config.yaml
balance_bias: true
init_std_up: 0.0245
max_grad_norm: 1.0
schedule: "wsd"
doc_mask: false
max_steps: 9040
Below are experts of layer 4 (counted from 0) of a mixture-of-experts language model. Rows are named router (the router's row for the expert), down (a neuron's output weights, with its number) and show model dimensions 0-191. Each number is 200 + 20 x the weight over its row's rms, rounded and kept within 0 to 999.
After each expert's rows: "comes before" lists some tokens at least twice as common just after its tokens as in all text. This comes from a sample of Wikipedia text that the model never trained on. Tokens count by the router's weight.

# expert 31
router,198,184,181,175,217,212,210,208,212,199,183,238,182,206,228,179,203,254,165,166,190,189,203,188,174,165,197,222,206,198,195,192,189,221,197,171,234,218,202,181,194,185,196,197,224,212,195,222,226,193,181,239,206,169,175,259,195,213,214,189,216,226,191,218,198,164,197,213,215,218,180,171,187,199,217,183,207,171,202,212,187,188,184,216,194,229,217,200,209,209,225,185,217,164,164,198,190,182,209,202,188,200,172,180,218,204,210,177,206,255,208,215,209,211,191,187,199,210,167,190,161,204,212,206,218,202,203,187,169,190,196,183,182,219,225,210,222,211,180,193,171,199,196,180,244,199,204,213,213,233,184,167,185,216,198,193,140,222,217,234,186,190,192,199,184,199,243,217,176,207,200,214,199,189,185,201,189,237,181,159,203,204,215,239,200,179,170,189,223,193,205,227
down0,223,193,203,231,205,221,204,207,199,209,176,219,208,157,192,202,215,209,205,187,238,164,163,223,184,183,214,199,178,198,196,192,175,216,200,188,198,206,177,170,218,200,234,180,208,203,199,208,207,238,203,220,227,203,177,190,183,184,191,227,210,184,213,207,197,228,194,178,169,197,177,175,170,205,186,225,253,196,212,208,223,198,227,250,210,218,172,226,175,210,208,219,241,193,192,249,212,188,188,205,161,212,177,223,191,186,175,175,199,210,181,202,200,192,182,217,187,201,236,169,164,236,200,196,207,200,200,158,135,199,221,216,176,226,196,215,214,209,164,163,218,218,218,198,211,215,175,195,210,215,190,225,222,199,164,220,202,201,214,211,218,209,177,189,204,191,194,195,192,198,183,209,204,216,185,168,233,161,194,213,192,233,169,202,183,201,205,189,209,198,193,198
comes before: " of", ",", ".", " and", " in", ".\n\n"

# expert 22
router,186,211,187,169,193,162,183,188,195,196,172,200,209,201,199,184,212,223,191,224,206,213,214,223,221,179,207,195,180,186,190,195,199,202,239,183,189,168,181,225,151,217,212,178,196,183,205,204,153,208,200,192,198,140,193,216,218,187,208,223,200,213,178,223,200,202,219,212,234,192,182,223,181,233,190,210,189,172,191,202,202,177,205,182,155,224,184,200,207,185,198,206,225,193,212,196,195,175,220,195,206,205,196,181,167,186,211,168,203,194,195,204,189,209,219,201,188,220,178,211,194,181,225,200,225,229,204,178,177,209,208,219,175,214,222,222,173,195,247,219,209,199,193,180,158,210,170,163,202,224,213,181,192,205,198,182,195,159,236,211,216,219,229,196,140,214,225,191,201,182,215,192,180,187,208,193,201,192,237,220,230,183,208,247,200,188,161,242,208,225,194,233
down0,198,191,161,188,227,210,166,220,231,206,212,190,220,205,212,209,209,218,190,207,200,210,196,217,226,212,166,213,183,192,229,192,211,193,226,197,213,210,205,189,203,218,193,204,209,198,210,179,192,180,195,220,220,225,187,186,159,201,215,137,206,174,186,214,182,215,167,221,196,182,243,226,182,178,217,189,223,208,215,223,210,183,200,224,196,198,217,175,205,190,210,182,199,187,228,223,180,219,170,157,138,245,201,187,235,220,207,193,184,188,232,171,179,167,224,197,194,204,210,206,204,190,200,175,221,167,176,202,235,186,198,184,163,144,215,158,197,224,162,227,183,210,205,256,206,199,205,211,165,221,197,205,227,208,221,217,196,200,219,224,181,190,207,191,191,203,216,209,183,205,190,193,175,214,192,188,211,173,197,195,221,222,213,206,190,211,203,185,208,188,187,178
comes before: " ", "\n", "a", "ed", "s", ")"

# expert 3
router,204,186,204,186,187,188,209,210,193,165,150,190,199,211,242,185,201,195,209,188,189,214,228,197,224,228,197,192,225,170,183,180,208,213,230,170,207,196,201,204,232,228,175,246,215,215,214,164,193,176,195,222,193,190,176,221,238,206,206,189,211,223,221,203,191,209,161,219,184,186,192,207,205,211,192,158,200,214,207,187,219,210,170,180,195,163,200,178,217,221,224,201,212,193,212,182,191,208,182,223,201,195,250,176,158,210,186,194,181,185,208,171,186,195,229,177,200,170,195,213,180,177,222,184,194,232,215,209,227,177,199,203,189,183,213,191,232,226,163,207,191,202,230,243,223,212,205,236,182,223,198,204,187,179,166,205,241,176,202,223,219,201,191,227,172,199,204,225,208,173,209,179,182,164,192,187,193,202,149,199,174,211,204,200,203,238,190,200,214,228,216,208
down0,210,193,190,221,214,199,175,180,204,192,186,193,228,154,181,165,217,187,216,187,202,217,223,189,218,220,187,188,185,201,231,190,204,200,218,199,247,179,201,195,174,211,256,209,157,161,223,185,239,208,224,208,193,226,192,235,220,160,207,166,186,213,193,198,191,195,183,210,194,193,190,210,185,216,217,210,209,180,195,210,252,197,170,199,214,178,222,231,192,209,206,183,196,178,152,192,207,172,202,196,211,212,206,195,198,199,181,180,194,216,207,155,175,210,187,211,187,163,211,188,195,195,187,209,228,188,177,196,222,210,205,192,186,240,232,194,197,157,218,212,173,196,203,225,174,196,242,169,182,219,184,174,186,178,212,187,198,252,202,244,204,199,205,200,198,238,210,205,218,193,206,187,217,200,229,216,189,197,179,225,202,200,180,210,188,181,211,199,241,171,197,213
comes before: " |", " |\n", ";", ":", " medal", " JPL"

# expert 8
router,204,215,201,192,247,210,177,211,206,230,215,197,208,185,216,205,210,203,224,201,188,210,244,167,179,187,187,215,201,194,218,160,194,170,176,217,199,165,211,246,194,214,204,194,205,214,173,217,189,226,206,167,212,215,235,229,195,196,198,183,186,221,190,193,219,169,202,213,210,190,227,174,176,174,226,217,187,208,219,194,212,162,208,250,196,217,169,225,216,177,194,213,194,207,189,201,175,201,202,184,228,199,200,205,214,237,205,196,204,197,197,230,187,179,207,221,193,193,172,189,203,171,173,228,206,175,187,189,164,199,166,168,167,193,216,191,200,195,171,194,192,185,188,232,153,202,179,183,220,191,212,205,213,203,194,212,195,191,180,177,195,180,187,155,246,191,227,201,206,213,238,165,244,225,205,190,230,227,230,220,209,212,188,176,210,202,170,217,171,186,192,212
down0,211,176,169,217,206,200,203,211,197,218,168,191,189,214,183,207,202,229,205,174,200,173,186,184,185,220,190,211,243,229,184,176,200,225,171,221,175,187,217,226,184,221,170,206,209,219,139,236,198,205,213,239,217,217,241,195,203,172,186,164,199,203,187,200,199,213,212,202,202,222,228,161,207,252,215,208,186,175,181,207,227,212,203,171,208,180,198,209,197,182,206,193,188,212,192,195,179,178,221,193,205,188,202,219,182,199,221,184,219,198,187,197,216,222,192,168,204,183,199,190,185,193,166,164,170,210,199,191,175,218,169,183,191,197,217,196,215,225,234,189,191,180,218,216,160,176,153,186,201,191,198,204,191,199,209,209,221,233,219,212,222,221,199,201,244,175,200,183,204,211,193,207,237,194,181,205,185,217,219,208,194,232,158,227,222,221,167,184,215,239,216,171
comes before: " |", "–", ",", ".", ")\n", "0"

# expert 30
router,250,180,231,197,207,194,192,185,204,195,204,177,204,211,221,207,186,181,250,179,200,217,187,230,213,215,172,206,193,212,173,175,179,209,204,256,200,198,222,242,193,181,188,214,229,202,211,192,235,196,194,249,182,208,213,228,220,187,220,189,206,236,195,200,197,175,170,180,187,194,239,188,196,226,210,208,171,214,208,190,207,213,205,230,180,181,169,192,202,158,192,204,187,215,210,175,171,187,172,195,212,202,207,222,231,192,208,188,186,250,208,204,203,191,225,176,216,186,159,203,207,180,230,212,176,212,176,178,192,204,216,222,197,204,206,209,199,239,175,137,202,186,213,197,184,200,174,189,198,230,208,185,175,230,228,202,210,206,191,183,229,194,197,217,187,187,162,220,214,181,204,174,217,241,202,180,211,179,225,220,203,213,167,183,216,214,204,194,205,208,185,217
down0,180,199,239,228,178,172,180,228,164,183,184,187,179,184,207,162,194,186,188,235,142,191,201,188,220,211,167,195,193,216,187,181,244,204,225,192,210,190,201,205,176,187,217,215,218,180,203,230,217,205,239,215,183,200,224,196,196,213,190,216,177,189,192,194,156,236,204,201,205,178,202,187,181,185,185,195,229,193,204,199,167,218,223,178,213,216,223,217,209,236,177,192,197,221,235,177,202,186,227,188,221,190,177,205,210,197,156,224,211,211,164,208,207,205,175,189,203,186,214,204,211,193,202,193,178,193,239,199,171,209,236,195,220,216,230,222,204,221,205,199,199,205,207,197,190,177,215,191,222,198,202,190,213,166,199,222,224,206,196,204,137,194,191,187,178,197,215,199,210,215,203,178,240,201,220,197,222,220,199,184,182,155,185,173,256,173,196,218,210,196,227,186
comes before: " |", "0", ".", " |\n", "1", "%"

# expert 4
router,150,232,232,187,196,162,211,192,188,199,232,214,210,181,189,220,207,192,196,187,200,188,205,200,183,205,212,209,193,193,212,230,177,194,193,201,187,195,202,176,217,223,199,184,214,250,210,197,156,211,202,176,212,207,188,178,205,208,235,205,196,196,200,179,227,188,207,209,216,225,177,231,200,196,216,169,216,229,188,204,192,201,207,228,218,184,192,187,220,215,157,210,236,214,247,189,215,199,221,190,209,200,188,207,216,195,191,224,222,198,175,190,218,215,169,193,154,188,164,204,189,199,179,188,177,196,208,163,182,179,191,204,196,163,189,186,229,196,155,210,211,207,188,219,211,198,212,195,223,183,185,199,194,169,132,250,178,186,165,213,217,214,205,204,209,226,252,200,210,203,228,200,177,163,196,209,198,208,174,238,217,183,231,209,196,175,206,198,201,193,220,223
down0,190,220,166,219,205,222,225,211,186,208,195,177,185,198,206,206,186,193,222,184,226,238,147,178,237,229,184,206,219,227,218,209,217,201,175,178,177,210,206,202,194,191,184,197,201,185,197,163,235,199,230,204,208,183,180,175,177,229,187,208,210,187,196,205,213,217,225,180,203,171,198,214,172,176,227,184,196,202,208,206,177,230,191,182,213,192,199,187,210,211,207,240,156,204,172,180,239,212,204,220,202,196,197,185,200,183,212,154,179,220,210,203,190,233,216,173,168,209,188,202,181,193,200,203,193,204,134,222,184,226,204,204,198,194,206,212,200,241,199,195,193,195,196,214,182,199,170,239,211,183,216,184,190,168,182,215,235,236,204,198,185,215,184,225,215,189,199,182,186,170,191,176,209,214,209,171,193,223,250,176,190,210,237,209,190,206,169,234,211,223,175,234
comes before: " to", " the", " in", " by", " a", " on"

# expert 25
router,228,249,220,187,205,167,196,188,173,237,229,192,200,191,212,214,213,196,214,227,190,262,194,180,205,239,180,224,190,238,211,208,203,190,200,190,231,208,211,195,204,228,191,183,182,186,197,215,222,178,184,222,150,211,219,194,197,199,182,196,192,220,208,173,191,165,174,190,178,193,200,196,205,202,194,182,216,188,214,204,142,213,219,197,273,172,227,195,198,193,212,206,208,210,195,184,177,189,242,186,202,187,186,226,195,190,213,214,167,181,195,196,181,205,208,156,224,185,205,177,205,202,213,207,245,195,193,206,193,220,228,204,192,191,207,213,238,225,169,214,211,174,189,215,228,197,229,191,200,216,202,217,214,197,189,234,214,163,178,196,194,210,181,189,175,210,171,202,171,187,220,184,203,197,204,185,187,195,211,231,199,200,204,185,185,226,217,204,160,231,172,180
down0,192,171,210,214,197,223,227,213,183,180,215,191,174,201,212,245,175,195,208,204,189,204,188,225,213,230,172,168,147,192,196,191,231,181,197,209,201,189,158,202,166,191,181,197,205,201,231,188,224,245,200,197,219,191,214,214,216,184,199,185,231,175,200,157,199,218,216,220,191,230,207,198,189,229,200,191,212,179,211,220,171,197,200,163,216,187,195,188,197,215,246,189,187,176,222,185,149,167,176,242,226,211,175,191,212,205,196,205,223,182,211,188,200,199,209,230,181,189,200,198,245,184,206,203,179,196,192,212,190,179,226,230,173,183,206,205,197,235,172,239,199,202,178,181,216,185,185,211,160,186,238,222,202,225,238,192,216,181,212,208,145,189,196,207,204,189,189,206,219,210,187,187,206,197,199,165,185,205,223,217,180,230,231,205,192,191,218,194,195,211,195,218
comes before: " |", ".", "–", ",", ";", " |\n"

# expert 23
router,200,255,220,203,209,197,213,172,213,177,148,190,202,186,211,210,198,233,215,197,181,182,182,187,174,201,229,215,221,198,234,160,208,171,189,194,206,208,196,209,156,196,212,173,170,197,205,231,194,211,195,221,193,206,158,215,195,196,202,197,152,217,157,194,168,175,215,233,211,187,230,200,224,186,185,173,201,213,199,172,155,221,202,232,165,183,201,192,214,212,212,193,187,171,195,212,178,173,221,183,181,213,230,198,205,190,201,215,173,218,173,219,195,179,218,198,227,182,258,204,187,216,224,214,192,220,162,173,210,204,210,226,209,211,197,168,205,232,217,221,174,217,188,173,217,200,177,201,210,199,193,197,207,215,237,217,209,205,162,196,198,199,185,189,177,218,177,199,235,202,241,203,198,204,220,229,192,198,199,240,215,207,206,211,216,207,203,203,214,187,217,195
down0,188,174,214,201,228,203,191,230,205,196,198,211,249,195,214,169,203,178,189,215,167,201,211,155,243,178,223,193,193,203,194,209,223,163,184,216,187,196,191,235,191,190,227,214,222,186,183,204,192,211,201,186,206,189,197,204,169,203,192,170,202,165,203,180,172,184,229,201,189,157,207,217,211,182,228,255,231,232,206,222,228,187,159,197,186,225,199,185,225,163,185,243,223,173,177,177,184,214,191,193,213,213,202,189,221,223,219,196,196,206,202,194,191,253,199,201,191,202,186,165,175,217,204,190,202,219,204,250,191,223,206,190,213,191,221,211,181,178,203,194,189,199,199,199,218,194,186,167,222,177,189,218,209,196,197,184,215,167,213,218,178,180,219,222,227,190,208,170,181,181,218,231,224,179,183,179,191,226,160,181,212,214,200,173,205,193,185,217,180,227,222,204
comes before: " of", " in", " to", " than", " time", ".\n\n"